Weights of a small mixture-of-experts language model, trained from scratch on English Wikipedia.
Experts: 16 experts in each of 14 layers, 2 picks a token, a softmax router.
Below are experts of layer 10 (counted from 0) of a mixture-of-experts language model. Rows are named router (the router's row for the expert), gate (a neuron's input weights, with its number), up (a neuron's input weights, with its number), down (a neuron's output weights, with its number) and show model dimensions 0-255. Each number is 128 + 24 x the weight over its row's rms, rounded and kept within 0 to 255. Numbers have three digits each.
Before each expert's rows: "gets" lists some tokens that make up at least twice as much of what it gets as of all text; "comes before" lists some tokens at least twice as common just after its tokens as in all text. This comes from a sample of Wikipedia text that the model never trained on. Tokens count by the router's weight.

# expert 14
gets: " of", " in", " the", " to", " for", " on"
comes before: " the", " a", " his", " an", " their", " its"
router:104156155114158149135169093101103126144096155082161167132139093167123128123151152104137116139107164141089147153125142152088115101139183125118127097157161106108115159124124137094116121123166109113155114130107140130131124156101084171127158132138101104144132119160145089086132134113100090100135153154148132128125161173145151159125127108099061132127142102106131125143106071141116130153118136137114089101117134176189173160120152113138111174138137092127102140142134158129094154173097162114153118105137146112134159139106117153085145139123101136136116098089080126143138095077123111123108148149121069127124134119161077139146118154120154109116113114104126122091120136153082139108118095108131115128147110149101113113158124166118115110144135108152141161166128105153157148103129128
gate1:125171153127082149155129090141095109110132146126156163073129134144100122099134152118102164094140114131097122131131143131135141098187133138133131096130142143124094139122141105121135154143135144082149141091117095108123093062100126185156162120131140140120116146119149103076087172101093109134135120183170101115095120155130135145165157154118138175071110132127135110134115147162102106123130068139117169114098073143143127114177098105086145116116130143105116136129135138168138127114142171130128103111129148134123107145123149140156089152182118129124129111118149121172151148141121131128105137126145170150119135098151167142088118171127127166106131098138107124136128125096143120174152104122061123120107094133120140138139158122128141103119112139120095135125161099139106158094105148
up1:122164159131150145139133179118162142131113127124119104106116151138140118139114157143169124137092118083119130114101112148154159158136136125143113089164148103119143112129144182162124135153118147115096138111138219133139117129158157102107128113175108117133149121140158146106116155088111091143105118105119124129158106124102086112109147179147147137154136146152131097102124140150168144122099085173118132125105131130159104116117119115170117085104123128181130118161161143147151116123104117181076123162098105143149112165148161119079137135173138091117144106153149124120080088112163170138157143105161131147151114124117095123135140131119111121149150151163153159126113153140132186138150146099108111113141110133131146152124086155112113083140153114129109080105105126167133164101137150
down1:132187113109083149122123115150114117131116110141141171128119147129126088113144106140134106110091142138103116095168129125164105134111107172135129150168129137132144132117106130145104120122120130069120109123102127133121146165162129100152147073090154168139107095137124135131080137121099164107141154150155135095128166141112158094127085076094124162075135119152071112138112120119145138086153122071098138114164116138102110144119132152116187103100140138055122148142165107179113153108137152092137122092127127128161129152100135149134126124145091128123122119173100133125123167108129121120140152103114151112129116157160136121150141118176114136134125090091094075129135128159131164117110129146113149142129142164155083148127115153128160120121116118099127147161127112130165134094108188
gate2:150163158115119147158154202138147139119143140088144167149089157103122094190159156106148141086110121087111144166093109165112119149140127148155129134131137120186096154163120118142124141154138170121078127133111136159145122127169111172118108171120096131103118130135137141127124116110105126131139127131097111116132129158125155137128113146142108105109157168080135122138148141127127157151129116147105130151113110129135120128145137123141141132059129124117118079164133120120127174125132113127116148128158132098096106130174158109119116143151128164136108076109146153118177158121111126130136165129128119140125114156114123130154145111080090139119109151151083144130127194152112148079141079153148171165141114124155131102130147081110116062175139171139150137144149110151137109106131144
up2:157129211133117140122138130151135143109139100122135151144120140098137135138107123139133135114130122116120181094131144143147132148147115100085127120126120109113103129152105120101170134139140135154110127142129141133124130119121136108176090129149120201091133153167170101142169068118106161137145156157166139138139150135120156138118108147140144168135145168103163171128154134167121139167118107136202134155115099098125112166132169140150103092095148167104124111116160167145091170165120148134085108157110133121171098107155148114163135127140104138151136124137111103141121142116167168155135162127106090202124086165117130114105132098118137092145148135130136135135087128144104127111174172099147117137158131115124110159114090112111101157136157137165129130148131103143145108123128122
down2:131136167116124147108130137106110119099153122118095108162121132133142117143130121112175139124149112115152144175127099150134150150129149164156132047107099086132145119125093141129110099123077121143131115152114156181130123127119098119161131133098153137098119148165118124142159117121145164135152142116101178138110114115125089093158106172141123095104151134168152130175124124098129146107140110150149096170134129121122116087152142141139140127158152174139128120117140132132072134127123114135132127162138168115109095089123143165132149111118177164117137144148114137129129115133072135138163128165149135105159118143106220126101177128131136170089140095137086148116167162155134111159140121104135122159160137099136146176146139126123109073114134111140129125126109125173096157131093171
gate3:152123157118156145082109110100078156163114129163126149123136093131150140174107161114117103142099131136139139152147148122148147123123096132117166150129156109116141134102098081078117134146116122138170118152125121121152113164174136157125138128147116100132137125129136114138133104086141118120165154100100141158132118149121171136127128093136105076080112139093146111073126153141115087130140126123132087086140111118137120113136183108174094157095166164078087135150161111096144174129110125112132111114107107096141085129134095135184132140136095132118068134143158161142158087112149096109142097163110151092144090138183135131156099140151149122134120133127151129145143109143138106175156137118156131110154132152153111122126147123123158131103202129143132138107115091143128102145141132
up3:134100107154110135154127114134157143173078152138143128120126128160123129140113085156159108140138119123108132138137082138148136091129102118120091177123123091131149124097120138126115131127084136133106136127113117131100145097124120141170097156084119145158117144134116157114108097193074078125087102169112100126161092097107153156142126130115162129144115153074099121138172095095138152119125109155089148133139172104134122136140093142174125132152090140126131163130149142158100156113102085113129154134170120164137097143129122111148122137126129115099138134126139119150150125134116127146148141147131141115066122116029132137131131137108147130111116130099137094110135098097087094138120128149168114174098140097149128090110136143103104160156125130144111149127152171127060124131148167
down3:121131097118120109119107096134135138134139118133138088122154152112148133173092069099120128082133110090142118122163153123139123114143119115124170121169137141124092121151112128127101128143095127087096121136109133150125101131137128117136180152124112140146163069129135126127159148130120120105111165129149091112127168160128113122152119128146115107163105137204140145159136133103165112148143136145166135121134142111100152116077134143119112137128117155111153119105170162109097166114042108124131136156147110165156131092097138141154128141199138145156074093131109121141100117153153134112126139148116115144147128139173097138116120127126143157123106137137102118080115150162131131162103139213097124153150126169132106118135112145138098114078100172133141141132157148167125103122130177
gate4:129178094102152108136133153097148117114147156112109163140132154149137111159131137130082123084103134122106129158100110133101159147124111126141154148137162097094145125154115129120138156144104063115163120125160136115113112182110121116106138166133131118104117113133070140123111125151088138155125193182088141122139142166121089158136135129117117148132154131066118149124079149142148110128117146120154101144124173128118128100096103165118110139151157150147129144139081166143152138106138116144179136141123101100111137112133156138112153132137121125136102121091154131116137120146172106111108151152135138113146110142125185136155143124139135075091108099119117082140157174106139121099117145114090154144137144187140121167164155160069114081141155152134134141123116108156080136100124107
up4:115103158140135133138101075153139120106121081150111114122126092096141128099115097115161127146173098135112134083122129167139128113153130119100093099140099133138107127132125084146112096114157155132111131160103164139121112066147132136170115077143142105155132133134152124121138138090131104164171101079157109141117134102167170120162114142164130136102121079144097082132118133097125125117121123150135108160110135096126166173125136095134147083164082153125148118128120075102142163176135140100158138124099163156141124100130077142136111090103131126141108139126148124177117119097093170136156127140119127112093086136105096138151102109102130149154133170131114125145095114155105120112120090122181083121133132094133153139150144075136118139115114085127109110131142110118149160164138113
down4:090120127138144142093091111090127115154127152142110172101155085094098189124103163138146131094159111101101143154141109152136148139149160139083133084153144142155150140128118127100154160144157121148178112113132125133135133140125146126131115144151154155107124120130125132135131138144150169149155124129125160163115170127140165146151130094163063132145123157167095113172148156102140115151131168128129129142139116122146109100115104196103089132102126118142140141160140118125110126116132092125148101143122076117136137142168110112149179087138133096128145093153138081164155093131152111153121097168139136140109115146153109123126105130086151127114116142151141140130119098083097114136134150097129171119164176095170070112153135131124119110108127091139158141133076067116141118136134107
gate5:113092111176148119116096091149091117153115144093103157123127093087127086133145152102115134095161162142085148126131128154116166130104115134142112132125117100113152093143135096166132138161159097148133109104139086140176143111104183150123155192093144167138144122106121092136094163102109163120122138133156159111152135131116132112131093156145123086133150137096148133097116159146114156126113141131142161107122126157109123104132130100119146152123121104160134174080090099187131106080150102123139141130127119111081144132100160119119137146089144100110147092109163131157108112137135117105134156136107146114105125129122115141116166114146144118139115150179124096080129138141130136082116125146124132142156130164111091136151107080128183119149166103162102142172156123166131163135108153
up5:157126122073119114115118121123161137145158114139165112114162145149132126119114137092123130147109122136082086186123151125138125175151125143099155123123163124117127127120106116133087106111097135099175144117074114122118108155131112110138159130156157105104144141086081134101151106147128154155156102136143114145110166109113112170086119150095092150157147112150089122110144114121125104147109109130178094067113135104127139125138168176141133134135150151152103116124181113122160130159083169061106126131099106144185100130092097104118130132167089124138103145112159105095147130125139122171143110107138115065113105143148146134129120132089100128100141138169085127160104115152117098131133140143135147098085114134132115150109157114139119199127122144128105145131143125125126118108101110
down5:080108154133079139159146166143107126137115110103194119117123157122086080102158147119150153133114151159135131124134091111127147118168121109097146113146201113139149094100186142114118154183121114129139143131103151118082171097143172093125149099119132110068122124106162124124132099165120125171118167155159116150113105065097128120145164137091114146091136125123118143119151139144118120106149160142129068101131126154119125153113058098119125135127109114140124159147101143137120121146118168141143077142159116151109153113116159160129096120120127169133113124108113146117122113119146146145119157102148138133131097134106131117107138138139105154122114057095090129151125109135145135123123076124134130148110113115128151111077128111087091150107135134140171107136138132099126114114122114

# expert 5
gets: " |", " ", " 0", ";", " +", " 2"
comes before: " |", "\n", " ", " 0", "|", " 1"
router:134134122081166112175158147119109096122118147089165126161137078165143145108122143128166133131103144106090111158172101145093097140129170126164140137134131125154105157169140157143096117098137111085106152138147139134187139122076064165125156166128098121142083091146147136090141104115128129154147152167108154131095177110163176112106120095128120163122127152120130122146121125144140124110135112128094124129152126147161109134141138115153120114173164093128152148131131144136073127167153119115169147122130116084130127153126100144139125096141129122125112100121091117160146152103137093125103105156131139110122070091102120145159168131131140127102139115112125130127087147137058147133126135121122131092138119114141090090141128166104119125149168109179089110142131119122138100109143132
gate2:118110085150166145133092127148064123139104136122115126125116137126135109124119140116165164129105188157128111122101150123148115165082148151147120123156164152156124114114133161140128150125113116151123160117145150120123156103121134141116101139164073129162117106141175080107174156129154137139092088132104150133110177125133122128140120143118087158112140146142151114081098166142156166106126133118140145118135101130132129123108124064169110129076150108145135170120124124135151149114124174146148123109122099112107136124153129115127138105170140125104095123133176100188117134134181106115098145128098123160131106169121128185122139152099133143064112100121160146130085135113075161140130101134146103124127111135100095091129125089130163145141156101109115180137130114094122145108130088
up2:115116089159087213152135168117084143157110125130145148099109100127152140102146157132118104124097159119129163112186162158154112150124093137160125111156111140139117133127140157109137119106137099127118070126123094143114108140154104091147105109092146159132112136104080154136118130145139134143064160162117112118132125127095121120128144106139148115077123131145113110109156118106127132092110129130154120116165147142149122118136164118113146130105116100183114140117147119148125165139154123165162132109175124073161145096088104135182124128120170129102165139151108110138132146109132130152127109120126155124081091141148105143153093140112170175123115145130113131121102097153137161130147111162159071101096131135163116135114144122109107170125123103118150130127143130121159161098192155
down2:135128129123116127115159143094116143128156155165133099098116123104153118133106125087131173129140144177107156125137102118135125152139119070158183155105097104116107153121144130129122137089122135130101135170124114115123143111140117102135131131153129123149087112103089121132170077128169133097139129115184111139108120126102131106141092148142114165179093126133101108117108129160152131150164085109100107105102149180134145145102099149145079079096105125116154101158111111115120157142114156136155116120123138113113125154145133100075155051157100134107120096144108158120072125157137158132106141138114135103096158182124144120144114146085096120111105179129148123145109104123147129164158170142131110080162153125154125169138118145134147124124128146144118137077143132181111152119125123
gate3:119168154081135115138136069150122152200130143104166137127149088092101140132157131134164129132108117170154149122170114096160137125066145155137157121079109140145162138108105161139146121153149148101101092139131110108194142123104123127141105141117146123140130108089135139136153083124132115144148132085119136128153129104144177142094113100130096143095140149101126142136106149129124151141062121142119122103092114126140111115148174084121094140133136134141126122119164147147118139112113093135123120127130147151104131123117130124156100125139132130111101170136126142064119104122140186120133145128161141120124125143183082162157144158098102181153101138122139155177163141110148139171138132126156132123090109110132096135147131094067097128136143096136152122166129136103132123142148169
up3:072179128105130095150174106067148160148116155128182137117118114121081092159107150153155156144084122157110138156129111132105153140133130149096160110116140104087128132127087165087123145155102162147154131115134105069135121147132098134123100133137104135126140119144157165112148121153150127138118094163088147120114106141077117160151132100147113145084096115116089094152114141138145152104167079130126124139133141118114113149090110143111134156103144170133121132154113149135179116122178110149154110143126151150122119124114119141158115114136128096157098153101143136090106069119132109174129112113130109117134145125145113111167174154148115163116119078144118185104161098140145097119173136116123141162125132073169130149128130151110131147150150154127135140116117121127118128096093127
down3:107162135133128151173141100136130154121118078154154107097160135119098129114144112122169065134136111132127104152084143106118120128125141128148138130124128145114144117128168167149109086148142116129082122167105124124123127166111154094117131138147113112111110180121100157094107115137052134130112097175130134088119131141109129161119155139149145157109140136150117114150165115076126174141099109162173100117123118162128130119111145176144173119165156155145160116149142116120147119085140111130128154115145107126167154150115173148150121091137101126108141138113149127144086133127128123133122154157111091105119145094127114079106138183134157122139158121136137128129120139127131132158157106070122079179166088116149116172098155086102145134110071120141108157126152112157105163139139130
gate4:107128111100156121123084151117097131155119098114085133157131118136155141140113123128174116137120143136103128127164154115111124156195133149175135122135112088135125100111169083073071130120146146139148097152158122133131093093157105103114159120128131127116140076120110131134119125092124102123128133163121143089145169161122155104095100119118137126155145131105106179129152136128126124137110148142101108098102145127141073150161127137146126138146146145149112139131080123131154153100088087126119112144101137100134102078172162140202129138146090149137111114110142125122114122144134117112097174147113154106134073120108073117103150153135153128133137122094134142118149172108123097121155124097134122147105124169125133110124118137053104146152122112107096121095062116137115093109133156
up4:121143107125157123166130148098115126142088111117148126162138171100180102083091132130153119170155082145133128147155145105142127153134134102100145108159118123144059095106144049091122107131132131155167114131159119131136129091095154124132127156129150153122127090114134145069126135139120129159108156183118172149131173149121135104116090125121117148144117116121116091117144078158143136157124146146077107095143113121127102135120115118122166162105146129088138134116136143144074136106101137121110125086116105112101120100154121152170132144158099151186122122105164099182131107112103143167102110121117110110120090168122092130120140088139163116115161142117123094128110154133109122135118131141108121122122167122168111156086147100099114127129169115107086105130106159122116115107121138
down4:118129102116120117150135133120121073120163159089158168186142131145095120097108156122138135114069140111133094122118136144185093166126173152116120131106165163155107157131145100128065093132133158162123160153184108129120155152128121087117135129075134094155102131132158172155117136138161135125142130105138168154181139134116170152148114108141107136088116135123104143148136073108095097122166100132120124129121123134127114134100152127146127104098105158084134141109115124141126132101095130161107107138146110114130108107143186103103086087106115140136122140119127157133096117121137119141147141111127103168186134209138087146101157127109134126134091164139120110151156123108129124114118127134120158124165152143108117121116135096132107149081116158148108113106090123135121139098123126
gate5:169177101112120118111098087136110093158123125087153134155135135081097132173114123124089135102126165123139127085110175142164102156086131173132145095163098126172116110121075138169124142100133131143131114145124138134145138130125109159124124125129145123164140113125137149088127119135090133153083129122173188133129155152091163132103153168101104163134117118164145110158175137150136144093135104127127128149133085144087105140150141165167109117124174159108106157147158110163160132131133134092083129124181121123116179130098129085141134177162116105093093116146091104139119131120134145144110167113119125118142121127103117108136127126117136134136139168107169135155108130129127106153127107128152132056149100128136078110167082112118113133147128143114147130144131132129112140104123101
up5:137107147152177135147135137146123116146092083159079096108127073113151138082130118151130094136141129164106157113141130109105121131143122136119136113087127143156110131101135176139150143100177094121172129105162166142139119113151102112173146095129153139099135140114122118155173125116112104045136060172143118121122105141134106154152101115175077148161136136144162167122159093172127151130174151173123200102141159106093079143118116107137139085136123145124136118127126130138102119151131124128124155130118137122157134094155152161117099103153105122153100142117154170129115086155120124160117118107109126105114130098142108173130117120127101116152138113108097125113126117110156097167146137100132118141159143112100131126128174139128138084153142110128119089153140124121125109155134142
down5:130127110184148151075106126115092107112137134157141058136136129183129115104139114156136138115139136158106116116185111111111160148118123106116135158124127111122131151134133089114152131099139128115137146155114139123143140151123147143137132099144105118138106092166122148094139112121129130074123145137089128151135104107133131110196111106145164144112105100132148136143166133132139123131098124164096116182105161124145130106119159111169075135148152170122153073125102144165127108116174122149137130117125117154125140117189146124096162164095145148156131114156093141110165126129124182124105096100115101107154120083128100143137114132121127151151150134120138144131096087096064146155123067117143131079126144117150160143125133138072118130100118080127120110094129153128078127136095142
gate6:106146158099132178148130078127109119116070127101139124106163109117114121144158100122079074112119143134084140095115098133120115143080098117165147134149113110146127139144126104118105093126149136111156092123147133129121111108135119138122124117171150135160129150122115140100086130128158122109150142110133153117122118132107134110143109096118127114120105125115123119124079093162112121090131111135163141169166151139172126131088138129120149094116127163138169117193154123162088096140128128136148156114067122110129150118158133133143135123135129092103144092140148120156149166088142100092113123139144121107123144124172124140202127096117145156153133114088082184102071129136143143105160142131128100133106152163133100124171117092131163133116144159177101130142097079135115168148111154
up6:166099133139132121162147174119127152086187092148122168110105109148148117113097145154095134160119124164086177132131121137102145105148097146124128118130126157129134169127131107149170075116120088144123182120122144147194134121161172178144116090130111128101142114104154174087110119146130092103103150106111138142128104161142164127133113102168127113145113120117137128132113164169120122111140129112122135140146145113107120110148134103105172096146168142157082110132072135130138062081162103109111136132139114157121110140120153081143141104092147134141151137135104120156114124143095162115156110131058117139136127126098088105089126147126122137093109127137097157129156177105145109113136125140119125138108124116107163104145132099134130139131130118137148136123166150151096161071123134
down6:128132109144092137125115110135141127157085117141147105157119082136154119133142142063139131146114093135138131146174123118163122138162093164101135135104102137136151149162152073146164121132167123092085125137139123133131126096077138133110129191107107136134120113139142108112119138075150084110123145157145121153144108092100147133124132082161092116147138077118100132129124158145121170117086137141142148138121115111135158119080145138154139122146122173149136120134135073152138125143127132153080108103103156123127151093094115097083110095102130118102111191135102137154092118117094105124153183139101103114149089085117094139139124144120161154139180127150110135124143100126147111172159128165150143143094144103120121146133106132153117106107089137117129170111139148168132126136078141

# expert 11
gets: "\n", ":", "-", "s:", " /", " ="
comes before: "-", "\n", ":", "=", " by:", "|"
router:122133150135139192145159105117083118145125165142161152131139112175108130132080151110191122134123146154134146145149130115087142177141138103127115123145141087132107171144142134135099151171139111100122138118156117153159110096096147158104119132153072150186117135114133110121149098118142111172131145152111136151127163128149200144103118120103123144126123133160124106122116127139179136095117152127078153120117137166140135134107134165168148125145140108145084143133163131103111159170133121133143146103127138108124161163152113149101150136125084126138135112126080119142121100088128093135062118116139095142156099139149106132126148136118131123128136107108066135148105134111133138123108152107094108138131099159127114162118098181133079085180152099163163135130122121141158104121160135
gate2:132106135123158186104125138110131143151139126130138130132112158106141090152100114133117111142170115139122167149127120116119102155121157127155146133129084129122152123083089145162158159127085128113144145103148150100116126173136140092086148102128138138126156093146126148096135130101158108123108133168163103171117104110169216106122123134106129124124107142154152120138107117138134142099140132129085109109122144154118158140135134138142148143140131134099126149110092080191138132169151124096133130093114071125158118128126140134159171151163112129093096120149100074099111117140189160180153133093120125103129126115066135161130163133108123153134161117129156106190129157143076120125106140131121074151122105106113124102153132109127082099152120110144148148127152105135097114139118132
up2:116095148135158126148125160160170153138142127127143087137177131166074160121123149127134142158098168154116083171123136129156146128119097109111121120173156104105127128137163144122100130149134142140085106162118156136181128052138126142177151149132160122115084145134146123084123153126098160123129141076143103101140122107116106113135124124139099107111126166110108121128125123140110079120125130120137142165104089085122129104125138098057105112088061145135139152145100138103166149114116153118103115136126136136102152146104142175119098110138100133126157115111160155108122109162132108150106120149139123146106124124154108109134112151147092108162130120137141136133128142169087151069137153137082147083142127126102105142127117085173154117066119118153121150105092137131142134122115139
down2:156129126141085106106157075159137150121097137152147050139117157083108155130117122105118115148158170116109073132098137155150120116139187125120120131105126122168141106118151089150114139162138114150122147120149128098105114131109126120111141137128183147119124124113178108159114139158128116132150149092087076102111142138170115089142115142123125113121118201167127086092163163140119135132127118171150127150131118133130099153138107105136090058124139106121119140122149124161127112105115141134142103132136118160123158155117143134101120144074105110163133088076165114137147106097129138106081108131107138127119089152174164109133156135149134111152129120156136097176115146088102132137124135118108117124120123137119136112128109172139141126134147140109144159149106135124196122164094109
gate3:153140146129123155081166173144108087098151126109096162116104111103149143119120142127115145168131127123132139175098149096108102130146095132159135079122099097121118134110098121112106112149139138130088117100121124127115100134157169096088135140106096103175134134138146123102120099110118118131147129153068124157122163133128175116124133135111101135081137136120103130157120105099128090110129118124118098182125159151099120139109119150119139157130115118082220136167138122163155108084148118135141131128159098146139100166151146127129138142130119110125129107107096127121143107167155162105073140097126122123118139138124116171141115175153098144084172130099104145083167131125135088139116092139159113174098137112168139141106113104137154126172123122091144130138141160165122148151128178
up3:144146126126160144103136134152088105139131130098100124139132164137123107154188143106110127151153106084116158117117127100145139129134113140128091138125117121126078136117147144103169107167139097116095107146128159143119138152156073142120116122078132155123153156114143130150151146109139152106123141125116128108116157097097104136171100175115161114138138103132166117066173119148146074078141100187171144143149106163138121164093134126169127152134128100090130152170107127133119168145182133146111146122117110161163188137098125107107111143142128160143113110106091136103132144113148166117123078104121110108121142160139126130131137133167136125130133144133108085109125081150124129139099121133100108127139104142105106130139142129138127109142109149134160182161139070174092160151161164
down3:155138133106129108164161130121119128151134114131144112174146089137092108102110104084144129173129099127112129115138125169149141161115154117164127182146137121184113140103083125110195147147166130145125144142160093112128110103167155164128131129142150148122162157154145098101156089122120137131116143112172084097117108143137142098152157163109075136101124133122139111148160141115117109137121161136144110104139127148105127147141149094121147150070091148167160092183132132174140117151075125135130123175098117135097099147116203141154105144178146129116131121145144144105166139154154103127141116146123094118080113151157172129133136139129111110121134130159124113099123126142154142113098109139117095139155119135145124089096124164131193143121135157128116110112122116149139134169152122
gate4:099079105081133175124162141147124158105155094149160150131141106143167116117149159093188121154133127099088136094139136147125106163158140149148143115134138166140151143088098148113099148122107102122115161166155105115116141136144118124093115156133127143145143125144145099143134131085098112166109114151118150106165186088148159107152134147076118123140122150104116141118080093160117143140120129088103133100130103113120075145133104134147128100131132153150119128120087144129125108088174172158122144105129192101102120140146141136127160135128133134126122119128171138162121093120141113130106104143096118138146144099111138181116107146108103153171142120114096121117094083146116158133096085124168156136134175131090121172160138097130126134106137096105141127111121069137090106108135121
up4:110079114158196115143145136125112084127120148106125084110147159117149100127082121153134137116116075126123138148106155066131130127090140167155120112136131129109131176137146084118105124132142137089153185099132146064128116144098160142124144106117113146120131131092118136106134114114120146085130165100150160129118130120139115119124110114097151146108134127177084115101123140110112088120122134080121141104148107130121145116095142175120125083128096073100146141129173123128168128159113101109119105122117129131111157145103135123108138127152172147139159131121139109153161078098152091142118085136132117157142127151186108140136142147108131170138132077112109097143178136125090124138100103082125086157142157146134133111162135134141157119107104135122107158140136115162149127101087083
down4:123151136133116130107109148152125143121112159159097109112071118077105135122084131115132091153122109167130123128137089129079134097132096171129171131127087132143075095108151102120111161097102103115141101127151138143104133113139097152130115082109152104123122150104122086107176125107096096084118122132100078151144135158152132100159209167118127158101145169100123107132151118133125159073090170141139079111145152084124145138121172083141154124137120170127105135120116107132112168081113149093088143143141161171108107140133160142117105112114125115148139151125112080101088116131115148120159145142129112115147126136092137095161091134093121115142117096089162118104109111139126134102085116125130135141095122143121122121102138164144106156124133138112140130123121126109133141112100101
gate5:148185150117139137143134130146109125131173089184141125112154118075152127108138131170124105139138089145127123137118113124105130134113148139137161128179092096126129155157102104108128091137117145143129117129163127147137155136114157118141135130159130103177132124122115132125139131117143097150109162150125126061118137161189148139110118133090107110127167137141150138117145144101141135130126131144113128151100132159158152082161112206160067140148138144151105090143131141111152127105129109161160129118149123161097120137127108120122131093121140172121121115113107118146115133124162149156079145160136137109150065117125119139106139140089159184126131132114166084085151122127174076136152122133146130111131104106138138100156119113140128099146116116086116086134132130165115082084109055
up5:097076121122096084110091116066153131133114155088104155131156106143126165147140131119111154126126120137132141137106144171167106138124127136134155148145119173165122136148144169159131131124109118129143102098116107096092090133159158126138157122144130135133134120130131093164131079107073142119109083136133118103137132085095105151116081160111110102141128098112115096092133089127131147129112142100117117145112163144111124108102099116125083155100120110121113136102111116124086138149112154110157148126163160156150115160076110142146140131138084154104138122116164116122095133138079162133182141133109140155164140154143153168111139166085136066134105135156127118121119122103098132093115150110097158126099117124191161094114113106126098106099109090154127143124098101078142107113140130
down5:132140140136135155090139153166111117134135164096136145079104152148064119138151078143096101077170119132097108094132131155118124127124115137114155111162159137141154149177103134134145114176188113157120099160096137120135139109159112114121150133110136086107142130126132163113132163146126168107141162116150112165123129149139083130139117047128133132110143107126166156142125127168081127136101141112125134132140099125146140149090143081140105143103157105151133160151169097170137132119132098157100132114120098152168168092113092132142106145167114107152106152103095144127118096116123134123119133099117140106096129160142184160167129121123143118162176167130105108118099131132142149153160114147125138137124125143111127149103110142102128142171142149153148180139103123146136174138093151
gate6:147122071126134135144113132099121060130140167157154125150097120114121157132169136154152187118150136115149163120110102118111127122132137137137091097138118152116086126105116105134129141172115089104114128090136153138135130082133081110113149082112128150116105115150146107165131122109146119128117166133092143128156135156122198152119095106118085147164124109109155137197145140173154140133139100152092111076124116141124108105127139150127170056161135133150091129138160099108090123098146127170128122110100141132100112080143148105150169097131142141126149159140096175126144077122121107147128122101113117130108148140127148100124116118155116140138145107100123154117127129147117135158155143116101087185116169114110087163102126164155112137138142129099130138112126105120144101155152121
up6:070138133159135124106116114131143175148115098099148146081100113112125183095129127152128144080166109107116175128081126148157149139114147144088121132122144120138129086129131144094101077133087107096119130158155114169119106123107167116171151119122150127157139140150130119125103141144124136130116156132118124113111152132138101159148124127137102102125117147088139143178130111163139138099114137162151129149119081101116139140137167120185131141117150162158143085146149088162101185138129136113129129119111095144111157144118146131122128093147112129142125178132146090118158140112149102126134165141103179124139104091149182128134090121143133162133115151153178131103163111151126128108103084109111138124113077115185142146110108136133081103164081125117151176120124126144141116154151156
down6:113123153134120107112157142115125136167115180112118135146162104126122151119107151142149116124124173119122123130124115128110089141141146133156138130123092117136119089111145138121144150137121151132115094153166151139099133074128125114113139144131097162146125158109104095157122142143086134121140138140107139148135112144169149153102097093200105121152075090181186113159131134112150071176148107114124126114127120136147168110154103145127098133131122145102150158118151108119068122123147109161091144140131087163091135139164094124116110150136116119176108123147089171096109171117121118130159112128133158134159087142067124131100116119110143076127123153160128133115120093136120117134107111159141131153105164102090140107114105107124126121156114110146178117071151087127113157150135189